Experts of a small language model.
Size: vocabulary 32768, 83.2M parameters.
Training: a variant of SOAP for the experts, 439M tokens, 6764 steps.
Below are experts of layer 5 (counted from 0) of a mixture-of-experts language model. Rows are named router (the router's row for the expert), gate (a neuron's input weights, with its number), up (a neuron's input weights, with its number) and show model dimensions 0-191. Each number is 128 + 32 x the weight over its row's rms, rounded and kept within 0 to 255. Numbers have three digits each.
Before each expert's rows: "gets" lists some tokens that make up at least twice as much of what it gets as of all text; "comes after" lists some tokens at least twice as common just before its tokens as in all text. This comes from a sample of Wikipedia text that the model never trained on. Tokens count by the router's weight.

# expert 6
gets: "1", "2", "0", "3", "4", "6"
comes after: " ", "–", " (", "/", "−", " +"
router:164139094126147098137144158137114113141103081182137147065052145177103117113136087090144071086081111096146105085088181098023130087157161143130089147099130088137092103123125136133178100135113120155124132127168082142083054174065119154160127079130087061137148070132110109060084103100134111159083140104099098151121098133120140158089141130161164138152142111174080118102123131164095154103109100080165100119141156116148130119153129122127156108117159115091098202130159139115137078079072130156114084171081150179135111108117159089131187145148068094110138172139154147114150138125189121059
gate2:161125162103174110141080145132158149121110142170151092181164161098106117060222096116138156155121136115088057146087153142124128111046119135142097112128158116158113114170069080111119175062118087156109189123141119175125159193147108074070086115127110129161133118122165107161177127155161109075146130154130114116129116045150060089167108124117173115133153164149120046129142167196166140149089055162111174121122105135169155158122125189136095138090127130133120149148097104102143108121094130126152115097154081086142128115155111106090114092093132143137124133141089123066098054177127129134
up2:140126138098171123171083166140151138138113132179147090164163186095106134063210085131176160150101134122054060154073162116106126099077128116167089130127164130141106123151065102090114161071110087131128186093157126167108147167161111078101083144129092146164124102127164098147178149174149081082128129158137101092125112062170092105177123147141159110126125170154119021147134181194170122134081058165115180128123100149177163167103130167136115126113095108100150117150097090102166105124095108135178120098146110099135125102159125115095118085108123136133123135153089134086099074157123123143
gate3:138129129133125116084114149119074162154102143097052150141110102150136081096165084120163168166150166137148146105091107111085108146103138107076095146078088151149141109121109077206146134128082123108172124110153182130080124108138141126122114124092136143141098131123184126119120147151123121130067123108122117056197142108140120104056127199106167139095154138183121123073169089153105085146123154130106166076113158124120151165149203181102132157127132167117147163043191130087164137106138142085110147073184135200176089067133151116110176086144075120131169070165115163093109124132098090141
up3:146109110141180134119105146095094103164136136139129137116108090138151073078142127145171158177167165140153148130108160128084048147098174095100103165046091122146169083104125088162154142101079093127159133091125133124095097139063172104128106142130150160171095128119160151190100177130115105149087141140128099098152166124135129116079158138154136166097177092191112116094201089115110105112138137110102144064130159143162149128091209146123153147081125136150132161052142101115189124119121091095133127119147141218172099067184122102140151109163097124120166065135119158161037085111145108128
gate4:148100175123129111130112135183146074142122151198123105148110140169187103108085170127113114097089166147117109088131116140123093109127118134104142111132172086084105128174167067124181170116100110120133112136173104109111147117120093101113149132120094191138113138078187103175125115171073100106151007140115163118178102154118153140143048132157141138159084121118116149122144157123141160111117154156179117123071157086189188071125122065146134138118146133023090067159136152060155098114129102168100146136139090128157137127163191143119107135145163116075099189130131089088153155119126123094
up4:131139112095194137154097094115119171133163119017095119134151086083091126146165131065136140145155182143176090109140157091107139123160106115118091085167110150119176126072118160082121119092119092133050135187103128170085189149141147126114135146132154122104098115111189142094093164129149126134118164160140100140040120105054126117123128096100074125090200092097161109075117147154124108138160127121189164181171087163113133118080102121160175173124059109181121134159182155129091119136134166148184158133117168158101083152133139161125157131143117127111092109202145109124140100146168147138
gate5:097141104097112089067125182105190114172140119131143148123137169156104152105148132140197110145177190150108151121125112124164164096109117112085093148139108057170118177141140118151156080153137100060113119152131136155117178186087096133095140131161118129110118162088168120085126108144099080172114115123118120081145115145158137119124100185126156138199128078155131074174179103103120177143115118161154171180120155071112097118155127107122069111177148161134161129121137169088157162147226119133164113159108083074129133107170145159109167141182092137174043197101124084079114115174126108156
up5:113133165193175158141150075083067132149112099063164101140111069132147110077108129135113222119106143089143106059130123153112163155122188139059168113114128143114124084118140145104141121064155085175111127157111188147146082054131107117082119125033056155131104134147077170150111114080172157135141102149164112111167148096131103130188117155110093120153100166148141145137104119138150122134125114127120059134101128129155184169149127146106149120151127071058071146162057152119123112177076139126159120090083135139147148124103132117133145177137159132110148159121077157168166133106090170144
gate6:096091155100119091100188066122108127096124154140109097113188107125120209104155181153179065095101113107129116125128154098103162125156137097175157092171106120118145132179072080166155163139102170137079071149125082134185137158102107128057054121083060078098136086150097177166196141063149100187142159079137126129161127128199140115138105153127127160130110133118170174139120163173144151116126162112182130107117126127136117154210095130112191082173174149136145144122079132113154098174154111077123104169079158130139106135177111123116167166107130116115088152122119159129138148122119119139
up6:152180107182194141102055169133162110098114133079115110138088093094131077193129170141101197118122123096098145065105111158160083079138175164101152184141120084107060139120139161100131092098135128134139150141097097229105137092142130144115164123193107143169115139153134124103088209099121155094150082129073089106106122109150096135099082085111106101109162209120117052132101095107105111097140136177144137085140132083113132110130105154123108106138113086111167131133125078164094171109132120101136102105077090133136114127116096180062120147092197129177119123130142121104108122074163125100

# expert 21
gets: "00", "0", "9", "7", "5", "8"
comes after: " ", "°", ",", "′", ".", ":"
router:172103185054187087101156107118119126059136154180160151106129162178089104118150123066156090123151078097101184099187073127132081118122178137139074078084111100154129097104094047152148086121112071131175149183090080104110113187163135182147152174123128112103105132131143114112114164135123100083112121097144102089107108134128149126102120137123125151173163139181118111101108122095123156167063110104155150086140186155072145126162094161141074120128097156104141095140109150063100125114130168123113100109110134111100124146110091185150222105161063131078115110135137106108131114112156079141
gate2:133120152193133154091148183139121102121098109143082117067165108130208162112163076130151158143090112104143130142119168112119173114133158185108093141102080078193125130138131154160141145142099099112129154168095171160122145128109097114053168073234073081121120145157126122117134141105117138124113086137111094126110086137085177109077126115078146120112152166138133126123128124132079145092138139068124157113125092079106109117188090143138145115160102133139155118111147112095096148115153141036138065133190107061077120145095133195093150107123141182129176141120083096151057137125203086114
up2:137107191083151108091129170078100149103132180082145100196104164107103117129086164101077106117081158130164140130122137177114186119116157116173103158151129129121106156166171145100142156126143154077211158134125132126124125098160161142078168131110109148125171170100097114142153094133134117097133122114116167189154185164123089130211120129172054125128136161109084140161157153066146067122165160102170162146106133128217155111118145184195134172127127134130115161132102082115064085115111114164114088143165112136162086158109091133134105183114152126157199117137088193144154084135108147173
gate3:128163145067158149145116143181088168153149153148152138108106155137160063181109118075148066131120170145126164165132156142195105127082150101075105101166095101128143107143176139117099101151190071116086155115157125130102128168124089139163116176069111052073135104112146124150198108147121135118145152160179129133103110103200089129124181146072178113124121125054121172150150101133071105113192100104093166117171140119088104165141124108161105141105133164136084080123127138060107106111159116145136096196174108096141150140145225131159118117119126133125085106183082124101109161127132166154
up3:086096142118115122094131131106164162094148053173101060111144149122139153124071125116188091124156134186106082157138185097128084145169153119108155122121207148110105139118112094140136122105143094121145174167059131115096109119069135140191123092108199085111160132148148099146137129170113157157146124170088122113117094118130159134132111125096113167136164155094138107203146183096204112074133182103103113112107187096169180115196152096065101099134176152102126175157133111182130103134128091092158131138093162106171115110087123176136154128127134198133161159178180118101091121116129114195
gate4:091165161099184130086103153144090157140132181080164118143102116143142141149109105150107107111127125102205141067175128126065100131144131067130102097146159100158150089131161110172117129174134143132168109161067142116188116110126070118113215118135104172133136077054140100045097165137167122131111115079126140138117145106128107094063091128115095075121073134149087059106136092172068071175128116115150110120136160118188158139115118179125162158129080089139165118154169143082173142136103229137122093115125099101145168136133099117135130104121145136097175122106064161111126104083136159119
up4:115148107165140099150135141107100133124111147144156162158119148129075141114164085123109191152062157081103149154160194158150174129135167159116099108132093129116120140090177105100140170121172158103097192146150123146108157116116123123152109118156134058145120135156133119169143157146068080061115137110137166155130193099190116131065108087151057082126164170135086104101091179069153160198098148114090127097065144136125078104106141165156142125161076128190144154137080099149109108173086159089193168115087121074115151192089079174120090129087154141124122088167090131143102160121135108105
gate5:048132211130144106151148111106121124121129098154101110119116151145093114092175111089183135164125169121083125125180145148160168102136134120152115121098132138143169113124135081166088153108128112115181144122062163112179119146104130097088139131195176124129149158074179105109066135135073148127174109109072163085123073123143048133129130139089139194167167090082161145159085172118128110103134123103142142123125105194076108128178142130092171159133153148120158084082123062096139100145121150175141075211166121183141060108136089135155130069119058124097102162124127124075124133137166132138
up5:089120085141113092078131132135121160123170158157109135090170065105169108028172140088192141136053127112134145086122117167136163173085120117150125086103144098150166113097138124114128098120163152130149087109055132146112147144096147079162103154128099195124135099098076159107141104247050098176139116160133158159108101112182162153140111118117128110113153101164130120167128097121130161136160188073185117124067109149167114116146141142134155122119132104088099164153098165135158093164151108113139099137109082153133048160085106089074185135131118121083164128113130146171146169156130111089
gate6:105138147161047042204139149103190115168098149081153128105132130133095127123148114092134086146129048178135119081164111115168150203098211127086096054142156102143074137131102123113120110132100091182175135111099102156124122063136101106113094146137112115131166142117088135071113152153131103121175138097114192139146130146114156182112109093091086091114109120138163100094146095151135150164090130106122126168160115152128128115165176151053146163121131149140136107097118088129151160129126163171117172107128123134149103086100153094102149172070107161098113083105121064083082134113054067112
up6:138143099110188175083148161092117180100116106179121119100135152163070223145098124139123175096092134112148173187086106076095127146184164135131152165106075060098200138142155155121128119145155161066080134178128128113137112148062191093142141131131096117145117135115181112166118085177106159197081141088074101110124104116123127060132161140127110167118169147137133162146136137136135091086155174110155083107135117098119131144060070134154105092102145115084074164123119190168148125115105147099168137069094127189158152156141080134164113091097115120118125170106106109193117128130127131132

# expert 7
gets: "%", " one", " two", ")", "0", " all"
comes after: ".", "00", " of", "0", " number", "5"
router:100145088132100109136110112172135076134136105133107137096053130154104124066112137066125044169096095117144111181128163124090159128111125110127137116118067133192097131116103173163105127158142105171152167130147041159131133106115102125129108156182101091177101092148127124060100134183112100078073082130100176174177176112116172142100168141137123136080173120092131141181087143092112147130136121066068127114113086136176135216148119117163111134169139184094106109191130077086121146147138131158177095129135185100107182117142118128138141087119131145133143201109142139085135084122145105075
gate2:150151141130193119125163128159097082194093131108159109144143093126149165097188090184097125194090123150110110107137181183145136165150089108097108100141150114095202094072114142130097120130092125171121143110091138091152129076178120145108129141114114156174104144160138155109194148108161087072108094175167116106125181137142135183064186118186169093106117183134094142118142093166167124104075142114126072113115147100112097112167098137125107113080120159102132129117086061092110149091142123126116130139173127107120153123115153107188164153101138130160086115125078071067195050159105171088
up2:137043152128138107104102150163040060123141130084071157131109190094126066135126101110148068118098120129129175148130142071110115165115147164170115129059153125106072101111078094106089129177095120127104100149075067123179106101120099099187145135102161124208117165178112148161136103116153091110171107078073109128144110182124101153129086121141100168100127122157149111137135145126142158182109142127102107092103111138070105076127122153169113116093083190119102142128154168135142141083205120127146112067138130122141051154140115137121141131149098167109094109151133073156141159051140122154
gate3:139142152117093147094104150157168171142082157114203114152129139111136078141142141099029134113151134185151153146086096129107110044096138123130120120089118097142122180110134141097161100137100152185145129135143100087101099175140110127109169115108200153130114137183138081182159173164130096155089079132155104124147110180102154115115134123174150135121161077029135106148150109134119098150079132151112130153150141155117173087153157131135121190121126169108091114151132145054201080139066089126139081124127124097058178175172165081102162110063135151085059112147119139124111114157097127124
up3:157118121164135202117143058109109093162125118114118109080091128118167174151113100120156156146132101125137116109143117133101172128121145160129146130125105089155101133088112125111099097106133114136171172094065128116158059130151143157153133074111169136107208130066104163161147170117114072156142117106059118155164111101152115128099109096133164067074111154134148092160138126096163118140067189095152124173107112128122076128186128105176122125140185124146057125125165132183119135197179126193114185191158107142086046079132154077176099133109139122192108126149083160118117133156070113099
gate4:106135162065119082128108147147072194139139086110109068106188129155131104125126149103222087145055162117116138133105131154157106108111208115067124103172114091110062142129100142164107186153140094125117174133170131090141109136116144140166148126121118073109089130165142158081093121137128077125108140100144124120116134161095148138114149099159115062144180072138048136112123145081128122151091142140201143121105099109162068116132061154126141088074117121166148116155154107095129108095104097152159172123097121080125092086046078088146113099141106180136116040146115108128135110154150174137
up4:129130142137135126074124171126125180106114149108106117143092142110099124100145119103121120094169090154152106134159086072092171092064116123094156137102189118115148094127179141081095100077088134123148166109114150110159101125122105071029164119100159159161148070118138134076208104124139199230105131046114101155175143135138138124107168114107113141118120138110092121160172086125113107070203112126013180111107101111118170094153130120113119117131197139128185067108094108165099136136115139135138107098142127104080143116190150109126128127129139156075129110089092115135110101131145091119
gate5:099107051093101122176112116133134140144140121133140133155176142105120165118131146100123156085193139107166103117098071151162117096147120084167153137135150178197149109077176141131084084174085161145145133088149120161145154129136121144060113066111156068089132112138123112080134110120153132161186074111168135142181107157143172185147110140161108150129129153184140161090150113105136137137106105140043071134093140151160182131094129107092115071102129124096165120177159144106172082065178134158083125090138141125145128127190116111112091063057131210161130090191089101099117104116116108146
up5:146133105114133097120080185116150111147092145108093217150141155109088140136171072137118128202177106165082104167155150151134134149139160132086129104145077147094121087174140112142129177126171124125095071132111172135117154120175144117102115118124111169144177134106094154187119139101200192093083129152062118173107113136129175142139132146161152123112126157053212170046129140145089148150150113158171106101082175111107114119154103120135157115132125139137147106069109163126178126105149173137182107124131131064123140139139140135102225130085086125076175145170167087120158143142122170181
gate6:114080138164133158124108127118114149163098094105187158072118199167124122186135093173161133090128224077149128165079104099117121100099083129155157159188140148134132165071179061144122136159176081149129137189136096102099100103128110087088112079107126113145119148131136118151149112192126139102162110104143144143085093148083163122143153128148121126144130092114093183098101119112145166135113119133129151166156173136135137081079142131158151179177157121146160138141123072064145165201139115227129119124160079148149139131179133107148137139156104110128145064075137072070079166099154181127
up6:142127096155114125062137147115137058127182140114170155157159103172158164082166099137193110188096075143103130132166117064134124105125156129152136119163095119146160133087122142189091089129114136098178200126080146130187164145089095128111186118142149117123104143139123129090103103121234133113170114119154043089124135157089106105171085127060115165109163117110119070169110128123137098167105158060142155123106148122108151126105191103171145159156133124143166139113136137062100155147185081112142096144089106133155169087094092113185139113125111199087104134157160164115121141184125162140